{"d_model": 512, "activation": "geglu", "vocab_size": 16384, "norm_eps": 1e-05, "steps": 8881}
Below are experts of layer 5 (counted from 0) of a mixture-of-experts language model. Rows are named router (the router's row for the expert), gate (a neuron's input weights, with its number), up (a neuron's input weights, with its number), down (a neuron's output weights, with its number) and show model dimensions 0-127. Each number is 128 + 32 x the weight over its row's rms, rounded and kept within 0 to 255. Numbers have three digits each.
After each expert's rows: a language model's description of what the expert responds to. This comes from a sample of Wikipedia text that the model never trained on.

# expert 13
router:150165110125160082123115109177148151096204176118137180134131143138159125152147093125139120108178115121067087089131093137168154159116141110154118161106129146135104146137118117100127136193130102106127077164145078102095156162122157130100126145148192041101183177146098103167183126127104159133122145110105197125105122100108125087185202136192185100178095157172145152178126076157130124153113
gate0:134095141115181161122061085156151146120107133114121130097127079086067122116179123144166181146138138104171125131140128101167140105118071082155134104135133163142119164130125127082186165118118094128107129101139105115106169132050103176132081110074129116111110168072155085169165138108200104121189131094066070088128181120143131128143119140098133187084152137163126103179134083126090133095097
up0:111152092096170080133192132065100182068139087183146121143187113118108128129132111137111124144159171106126122107121217104146136094079111133141065067076114142146098127113140159121125161124135088112145140149177119071156107159152169164130154008112160168130167148043116147121091099097153087158143108123159138131148179144133105147117100120136179129067144098165105086101160099059085122087121
down0:170165162155119113146134119137096113204119105092119171155087204174198132157095153132091072121106079123110083145090125194084108128115143121132128255155135105103153150115114156144164096094087159147168139108167176101081125114120131090020139115130149105112076096153093105110147091167096154092106068100148146125131094155072118145160074114137146089172108135155119111125072164139178151144077
Description: Prepositions, commas, infobox colons. Commas and linking prepositions or conjunctions inside clauses (of, with, during, as, when, including), and colons after field labels like Family:, Mode:.

# expert 0
router:115092094128155120119063144115163122083189180074135066149063147182136134151117124157191185168206167085129069150083160141105126172183134166152159130164146082165109134120110084125136108171170186104167148115164132111069105111062102101127116115201119091117150112111143128099109102098157148137104077189129139129122183132130095120092112133096165102140124149132103089109118122134098127096130
gate0:129102131131110152168156135128109135119094106083119132059154130144075105118102159102123104153112136160213157117080164105116230102122093135141129138195086116102144170142122124169108172169065159081118162155104112061185028111130148140203137092094131142098168159140112206172125125050160157105157146152135137155084137149129132124168135171131142137174139114153147099117103155104143131112121
up0:181154150102103078120110145104107150108150180142153129167085166130104117115081103173130135113164190125120187155169105101084107205134135118088133144085116138147066150189164097110108079066140102131138090106118137124140112128166097125122157191130113118159082102128131148121070137149120098154100057112103144105086125120129104101170123145125104104101157110168128121194102133121121133085185
down0:145088154064138124118088045148100083144175119095119125131110110140141103097140069148096165137136171122085165125101081158150117149171135104132139118118107155117150180108123122102099118111122155130057096167160149090116130165110102130140098143087148078120113158143184099109119108121106094130147132131100173095151102148137089141170078071106138201121158158073076157164163072104115109147182
Description: Pronouns, relatives, auxiliaries. Subject pronouns, relative words, auxiliaries and verb stems after to or that in running prose, such as he, who, had, fulfil.

# expert 6
router:065129126101131121120134115174171077186089130146096086142133129118084164157196148150115139165156139125120161211130161130142138175098084159074119154132064171084097156126125135143131159058123143102169090090140137123151145070234190124110142118165117196091127072092086115079145082174106135125111108121119131109162151160134119116101130129117124146125172163121100102097098110188133092104125
gate0:092080204179139048050115169124149055171150141145137104159139141103186155148134175087192148108107141104132151097118081137154164160070089105062123142155132164053137062182117096083155143067043129176140106088136131113127143135155129164105119100091117166154173157120143103101104043086166144173165108142132179070101149086133188127067130152122135113133129116140131136139184127113175099095052
up0:147141152115131080100121115107129170064168103119082134175132172087070129067141120132106137094114189118147106113094149141114104124129138125146107140156105070209078174130124167170074101204121139145118113161135109175076149130149111097136082126162141111155127157139199106121101134118149157110176151159131191094107115103171123122082109147112115130172165132152113070095140135151107102107152
down0:106080132172141075071092115138110113166175152087109203136040113134141123140037093139152144152125155152162103148130095147128182180170103163101169137101094144116152106130168163125087107122106117147176155116179130140143134122147078122107130137086146113120126110156148131119110142153143105111103180098142132148182113070075104143063136113094113188068100125128157119140135123108130095169084
Description: Numbers and list markers. Digits, percents, units and list dashes in infobox and statistics lines, such as 55, %, km, "- Production company".

# expert 14
router:131156100137198121087131131150107088183125121121114141094070100121133127162185125090106100110097107151167158132126083126124109153130180085077136069153101136129189098097180079110143131103128079157095095154072145121174109183152184171156152147135098106117118149166092142141114130101099147129167119055074107113135137157118104101126082124149073100140177066078151107174076105108104114092130
gate0:198150144065166108136106150071091075109144124143099180116177145191098146171125160103125067126103179108114132150158102156118120145125151121087122110103101136109129112076111154177161116143115144176105156171082119140124134149133129116115108134111105131132177099150171111163084141111084086159142103155138116193151098121156144133096172120135160123184102104096081137085132162141134097126196
up0:163133118170110156076136059131142180138111138120129120121112047095101203123143167164119141160170079119143126157122151108110147151115086132114141124121102136159136121181172111098138096125195047127122139105132147177129108065101144135126134143168118143140088143117127072096186087108163112117149117083125168136136181062094095136169147160095109152112136166127178100181140078139129144171130
down0:114151138149104135137152146093153184150115119100131098146121125092136125058171159136175089162136118086117103145075134161079087166136219118128163132162138095132097130131170071129051171175124127117153145146161149153156118125166112084128131177118152161100076126150066123123144090135067154107106143158141146169145133086144087089111147117075173095192105131100135135160154129181119128119076
Description: Table cell separators. Pipe separators and entries in sports, election and results tables, plus party and country names, such as Republican, Turkey, Democratic.

# expert 2
router:111104118167114172156139096086169147139160184147074135095168097108113104109098100177157178075138121162142139143095140111112139143143137108176147108142166212148115151140161197177133148123141152106113173117137106134078125115112138094154099148086132130129125129152128227113087157144149096159000141136134094064102129102108151144128181123166145164151102103135108132124120185092095112135117
gate0:183107145147115113144128086131142114150130180120122063088190130106174143137121150107110125096128111126136127126202076098107155154123159128170200104150088145107132193142109129138112115130086128056220134066168099164074158187092074130145150127085128118136127133135158136143114117052159099157102148085149156099083119126138170094076135112170161184175109135192172136164100139137118097154120
up0:165158076139176108123127116175075098146088098123129161066108142130100103145126072112168095157132079171147076126128166076085109136094133112103075155110190085080132089147125154131157102101101104134059105140142144106122096086093079209127113115087128129105128049078162087116136195130107190097119118134063128159142182116141151106165128108146059136117143096099149120124121057118181155082178
down0:102147078096114100087184147115100189077112106153095095143104115171156144083154146126122181163165107146151135089159107115151071113173091159129126116157089075095119130132114128129141170175153146160134117144141068198156130142127110088114081119079097215147143083171148054148117093123121151098151093173101179118065126140133183091113125066165186108111148138126140124130105131124127111120123
Description: Personal names. Given names and surname pieces of people in credits, tables and citations, such as David, Michael, Jenn-ings, Richardson.

# expert 4
router:091145189074061148100107113111118137108199057089203149155183143121063113131094085098154135102103149164127130146128087164096089075126154127147112167125122145183114109180171149136135100117101093238086179099152096059126127132131173091148121094108115088140123142122141100126091125125187095146158126147134132164105117076158079174155064135085155184131122087137152099147130125138117158189086
gate0:117116096114119197133097103125123131209107160093119108125115146142126095076128085160131169054146125187060064171184129119082133143118143132127100076058115165127115187099134067135095132135092115106189132099158109215111105158131095127110131074113128132156194096116100148146107157084132157219159136188155102129109128126178122128169136094094166115098165089183072124160136191092109145174136
up0:098150133139100181076133104152107064163088153057138109151171125155149152170130117071117144115176145178101095111110120177142100031141086110083150107112117125186161153143134160092163165146118121147136079168136127107116148116091088195127150114188113124099166146127132096088111102087129178150137089140160096067130170113126140115135021123107153205129129153147131166104039128107122139173133
down0:126129152162072135119112128154135196162164099108133110154096164138127085155101161098098131099077184152114107142127189130106169137091126122129182049117124109138152136151080157200106149162083172067091176145141175112069149133138115066097116125165130115162163131103148065159108144160180129106131161121132063125073110190119117095084158136080177124108172054161127068186221169147114130067181
Description: Foreign word fragments. Middle and final pieces of foreign or rare words, often German, Latin or place and taxon names, such as Wallach-ia, accumb-ens, Cich-liformes.

# expert 15
router:176152125128114141093155123122120095155137130145162148152189172086133148101121196091132130074089119123123130115143113080094112144067108077118134067074195096149121130089109106149100090138140104113119089198091126108163146090109114151188112169127077111136191106059203105166127122111095152147138122166139128141110112140131073075158135166094186098111073118171118173139149131128054123101124
gate0:118123144123145118119085047123103078115185095102164105106083159202109144138148104144129112082093124153139208109178096160178162096123077086154101124143111107144134164063118181149163115132153142143165166177129084083094188120136153202135192080130143170157114155126116173094198143076168203125165144039161149145125119117111141160152118149172156120135091101118138064121143083119176152104100
up0:132100116137142091092153121100156152115113084135149135110117109109148157161148129151141157122169147131178196102127074111095112158085189107130119073155110086141138155162094157139133145162126117123113136144129133160127109076123156125089108139137093143115125110118121098121100188133129125067116130133170131125147120167120091046168100084105069223150200130143187143158171104073122139142133
down0:108157126129132105087155156182104084134179088144198113162112112093131159132123164157095161146134151119113117148093076150095074131101121107069072199094153126119085135153123073110160107170156090116056092117125079197126129156114099062097184145117063129152139088161043123167087161069129125161174150145108057176117152085147127177117113144083236082119105136143152118139098076181172182124125
Description: Dates and time prepositions. Month names in dates, often in table cells (July 1987, May 5), and the prepositions in, at, on or during before times and places.

# expert 8
router:096123126072124118174174158143135129082126147129119129104081212087185093130160171081075126171098195123109184173099103112092127129150128128071154148123138088069105110113093097132119180127150126143157084093111181185167145159117112152136165103124119107191084088130149205130186161187103129077148165129094100143192136157106175152075173078122108156109160150086128094170162206143194207121145
gate0:138049179151093128168136126112165112157161117165075051085095050094165134138143167105115148061125152137110152158066146171073115056148139118085171148141100127109156110111118125091154123084130133139147127156126137182127184121199116148132170099108108127170116164103129123127135085140160170119136130149102149141126166103221129104188137139172096120142131142118169087108123157132207144190104
up0:182124094145106149132109108195176112151090135081131133108134129098170129095099177090120164139163110089167166154172135144123161132154100175161132143109129147167131188161092071165105076132120114122138146077167109160220138129111123094048136119111128158118143139088109112117095136121122171119171203169099156154102095127147158158097194091099077142128113112133098146155134105148079112081099
down0:165161136141134065113110171154096168119098210177066097110108118128112073105154186153168120126148151175122120159140102141136154099135124116126130153131164166105118158119145133088196080162204115078130133151173252203124139126160132105133102120142145071202117131144174092140081157149090093136117142168120140145151168144193098135129132161117120118107125142134128088122173168167130148158157
Description: Line breaks and headings. Line breaks, blank table cells and section or infobox headings in structured text, such as Personal, Genus, Career, CompTox.

# expert 10
router:114103167126174128110151190113126149124129130125090127115092170169164170146102129164104144122142148065158136151188128178112095092130116201049160167133135088079114126154085155103101093110142128107170097123150086146144169138145100102160112157150096159100167089091118126102143107137170071120173122117122133140114114134156160148113069111092150123090186153087080122133114095121122105150125
gate0:134088144126156155087137171098148230081088129090164213149083150127144084135153161098059156086091111089142144159115024176142167133172104125077157091140117142178159080148140099120109130130070109124137140139105170102141123155091086123144145153119075062146141111141120158096145151110107149065164153177104092097122118094162086139076100121085120117118176100132051106170098127146173131126134
up0:148176166077146132132108141101162094153127095149129093167055189098125161160075159153120076188087176141141119127105081188115118148142183160125163051080108130106146093099143136155163118135113148105107144136111069106067138111167210112157131128118124131143179166146177156129148108133105138078110111093075155169151116136099168149057106155122091126135144170122125156072070097109156130112120
down0:179159124195121141152138111143117113145117098142124090117179105116115173078097070099184174143128072153109077148155083087100149113164097074159138152158133097124122135072201109162110143084135135106134108124135143112164091122146096129122165128155145122127105128092151126075149159117147136184111123142114143095166137083152164150154172114149135143157122095138162086143116078118070140159118
Description: Articles and noun modifiers. Articles, determiners and adjective or participle endings inside noun phrases in descriptive prose, such as a, the, other, elong-ated.

# expert 1
router:134104091091157103108117108133146153129158148118107138135116161149078080145153154151128116151097150077103089086171133127204160118168080163136133180134133151159126108136102118123165156163127064125108096160189152097137085125133144123113144159119189118107095207090137084180117107080120189124150155075163176142129133134121099105143134132101136130203110126130130103099126094132164112186148
gate0:145086158109142116179117153140165177164081150122167087117084211118110115178165127175106175096112124128170146141161111159147083142223133160093151152159150114166192165151115128107130095158112209111076125123127143133147151064115092129136111129133138112093074157100157086139180119087087213133163170099054153168136129107161086135109123116127125161094137084132116129133095102113161087100129
up0:139134134129123088089195213115133129103141130155103141106140156099077091144094142163095124127139072137131163109165132080159163154172126149120089102087114135148151152181087136141097142127132167104114128136124051080115115098106168079142123125170141137033086142089255141115093138136152129121105112163129098112119099177120129133118158143147151147090109154049199124180185179057132118106041
down0:131128102105097167211159132020115103094121095123108109100188122204148114138151121053131139114143099157139101164117168092122134119112074116177127171162160058068139106151158153091137159157164086069089138169092139099116094096130113062030118096119162096126120168157119133163122140123153215136104095108156133143080159117068134107142143098108160146139133144099111115139099150114119134189105
Description: Clause and cell boundaries. Coordinators, copulas and separators where a new unit begins: and, or, was, is, commas before clauses, table pipes between header cells, == headings.

# expert 11
router:150140096081152108101121118133134102172097107169144126062063105087132122138086107160088072104145085111150153173097119077069155123077145108060116117129116146045168146137152100120122161139157121121121138089147170128172159169147148107171134174109104126125078152151073080098079105168118095137105097110106113150120096163141150161128159116122131138102133089133140139112114165129141164126149
gate0:122159112148181139157250099055165114153128100100079109062150094090134170165125083107110146128128207147109104080180107109136135150129164165129070138068125142166091206128164126144157117179159126120144125129146119150130129150114111137153112101118151137186113125137113089143092133125074140167138129176133119148095102115112140100148173187110104178146148115108146176112139080171134103137112
up0:122067101102112079138121101146157103174115168126109067077140161128136139064057169119113149086113139152099127127137099155107182107088120077206117148151136121127155091149146141175084053124108111130106094128095176102109142094165148141166170131130165082189119138132161184155132181177090102119133176127106127105147129176119161142140109193059170091116173108090112107107066105108103052148127
down0:162141129137170145152163129110108136096074145118118109126127118110137070162174139150146099112188130146135081099146208143124138124097115128146132147059133088082128173088161099147101208071163139085130157137108164111142166058138083101134106157129130151146094108111126170119124134149110084121127113156140159131105148143139079101132163118116124173146127096084141086126075174137073097128099
Description: Line breaks, score digits. Line breaks and table pipes in tables and results, plus dashes and digits in scores, percentages and vote counts (3–0, 4.82, 6:09).

# expert 3
router:061101115121155207137167106142098105111099077092140143130155096086080061095096077134179158160086144120154116037096160159130106143093143075159144151153137109130110125096169154139108164154088197113153147099133076105071125110126094117098095154117146152138120123153123121118120109167153166146133148169085099118061095075067147142100173124149105108103068052169154176146132195125187075147137
gate0:155080165112184107132134140087090042117108152156197097128131142126171130182170183145189131112158105120162112144145136151157118153197118103161127123111175113094143138120130130078168145168150108159104103153083155124152101127114074124130144173083100115163144154145135103135136204154137117108153134121110147160138187127106177109117183117121124135111159108116114073124150112074180140082255
up0:141100033119054134123125146113127123091182100085166150149127154199135113134114162099069135143091099121183082124091155100055174089114131164159151197091166202133101106146089150048101146145107112112126121115157036061126128124152132148075133086127148061130171165125137126121100161092100234128118151119123144185130141144111144082092116033099139112125113125190168126128139113113095113089118
down0:171185121170087132086120122138115166147122130146159102153106134118132135091104140180125113164155119128090139146145166120077103178141111066168116132095061139163100211200115185087133123097088181099152157108100119104125119163161131121118071170101142159145099097175155123133144176178085111131150110077114162131124155183174130097167126137138125118138185121054147118142109113128151170179162
Description: South Asian names, years. Word pieces inside Indian and Pakistani personal names (Balakrishnan, Venkata, Zulfiqar), plus four-digit years after in, commas or month names.

# expert 7
router:143107106185120106175145123045158125098096130129138105102208088148163092141131196112109111141135083134096148129096163110183135099184136130110131037108121096185154120119150162156109078103098204148092134147123103127152139156176118166139112095091108131138116152186147129118102147102142124160127173115101142107143157131116126104165122153121070116166150138093129140115133134128138111069137
gate0:107159161136102062094111164120077147159148197150168166129113092084114181076112166159145129128136110096106085097098119152117115079082090130133119147135169087145142080163146101149104114154105098118126178059123067145103120111114075108065164151136110143123125140171170086163110134175127114104188125162085115205085159150101153081147098095038046092137107187109199191120201099156194207184161
up0:142127121137154157143160159092138143115146092082119110154139099110154113101107151093159161085133187143116132101170130152122104131171139107070113089076080121097100149123152137145108092161129119055160126158108132097108079132140110133201088117080160162123080161142157116147059073160129168093166151101161146145102102128112159111083131158118112178177072118086133107162095147181155100121149
down0:103103129082084036105100133143071141126064153147120153067095137166119146123123185169049153153150089120118125111124153184150108129089106146112124124157165098180150115148094146158096121131129083160076133089154148175086057123081139099001151053149115090137130100165086083109201192166112143123134083131133083129087101166106143161121128146111148173118111122166100110050156094086155103130177
Description: Place and team names. Words inside proper names of teams, places and nationalities (American, World, North, White Stockings, Blue Devils), plus small list numbers like 2–7.

# expert 5
router:171195198218055069192136102117133113106119110144142157147183114149130173122186133075075119128137112194123120153122140108161103111120138192134109147168079140150186117152116157141130064144115144120136143157137161188160083108139086189093182167151133127144164165131118155148128158129138121071110190098125133154139139097194150119101114154102077152087129128047139155062176048108097083081121
gate0:120120137105106128116182106117087102047120154158141127084133096120121157089190184160145123128142148206123093150110138118104154099044122129117132141118200139139115182107173107080181133112125160129181076112100120088106146143119081117098147122156148096151130095145115137123121127137173136116153139133117168099120088121182154147149096126093161099181074144156069155151137115157143076203165
up0:133087117099154108137116107135114105154141092140182150107147163149143153182147096150167131132107138116140065167138092114131150116175089084190143131061103151137104090117156124118161086134125168135134137136104100189091120110092068183152141162098170115195159125125134138116146107092153146101104183130090119157162145082106132192131099192124112075104151130097105153115127060186103152100129
down0:130117161131088106148113146137091174148108128100136128136162164139035082174170132106101106116138115143101081152122100155072126124155127152117109171122151107120088116097126117110115126119098120165140142124155120127117130119108125091130085147098085147170208128099147112119135132148191162146131156181148108102172136105079104137114170097153111094153099159125106124154155104108079113140065
Description: Capitals, acronyms, institutions. Capital letters and pieces of acronyms (FPÖ, AT-X, HQ), plus institutional nouns like University, School, Cup, Route after proper names.

# expert 12
router:170127188089115101126103154155092145174144141095135099156110032203142187126075174112156109115161103196116116092187177107072169094114103178145054084063120129135122143173089106112158095107133120127126197068103131151150108100081118111063120089127095154137187121141114108092176165138074136104179089136199146148141123104169096125108113091134112142121062155128170132108167114099115203141135
gate0:089094107111122140124034114156098189107173149101103128187069088135153137094147148127116081118141087167094098104147141082136169123078172085175156077117114107147126075145111106104104158125101077046154116101072149132104063066041096115098136092132099188150107144123146161163106152129169076135136122146151078083125142169126090126144165123107188099089134149145102170173123164111133115200096
up0:135150160146074129167176109044170167156087083079096087158083119180190116131078122167114143108115135112100102067106099188080173122156073127133126128129180102154091149112122121118157153152161106113173135121134122109118113154149128079059080097169129150173168131116138186150141133110166098135130076063157182116144115130100143157198118162140118204084175179097156184142149127123082127077155
down0:145068134108126123145153058088141072111150104052108148134094098120120067101152106112136116092185152178143110109107127119146141127057116063036040116125140111129121090136170144134083180155192147140158133109102108133126134171071088068099133122115149112089126141142148148118153086146178086148047191077063120184139130058113116101176160145085158150114169055128086149123077067121166094155157
Description: Verb and noun pieces. Content words and word-initial pieces after was or a, often film, game and release vocabulary, such as film, released, out, profess-orships.

# expert 9
router:153084111109120082095113165108046157058079104167133140130114160099117157119210074117100157113138158082160145134194067125123112112099142116126119170141165156104145105110127040094114134111134114075128090164130146119063115178048071122100126087120081199126083122093142107124127094109148059131174090103151096183116095175089162149165072124143157114106132162144106141141139130158136069123145
gate0:087094107164124120154140106160068097143075158159144123126102193149101134155103139098145121087095139085122123093120120100103108186083165118175099156131117117162158089132158136146136131106090173074159118101103104108151136145133085203148070165125103135062171125139131115088115098109141155150170126084084116198137106101157052162140084178146165173154159027115097119182144182137137100069163
up0:131169094077157102151146151188163153145119129123138075154144086057132137116154059154130153095121105155148075112128139146190186106116116163143126096128082086133119157172080111094085112129095092122128163095121108125189102134138148166133165172141154101094152092096091125110111129118062106143115160099108165123143142120128144119127142152149131119173093112150154131129191110154093234147113
down0:154107127132066172140126061117116129131172122117154170158121112136092137063100096117161154166104129190070121130161174065145135177139145125105114102135147124129158148081148147154137143152137104195075078100141111113107168139027152085096193146068123138167134089193158157095095171155107159147160204179142138076126170109114147035080122103142183131169087134110154184121110132163148144166096
Description: Determiners, opening parentheses. Articles and possessives after prepositions (of the, in his, its), opening parentheses before dates or ages, sentence-final periods, and decimal points in coordinates.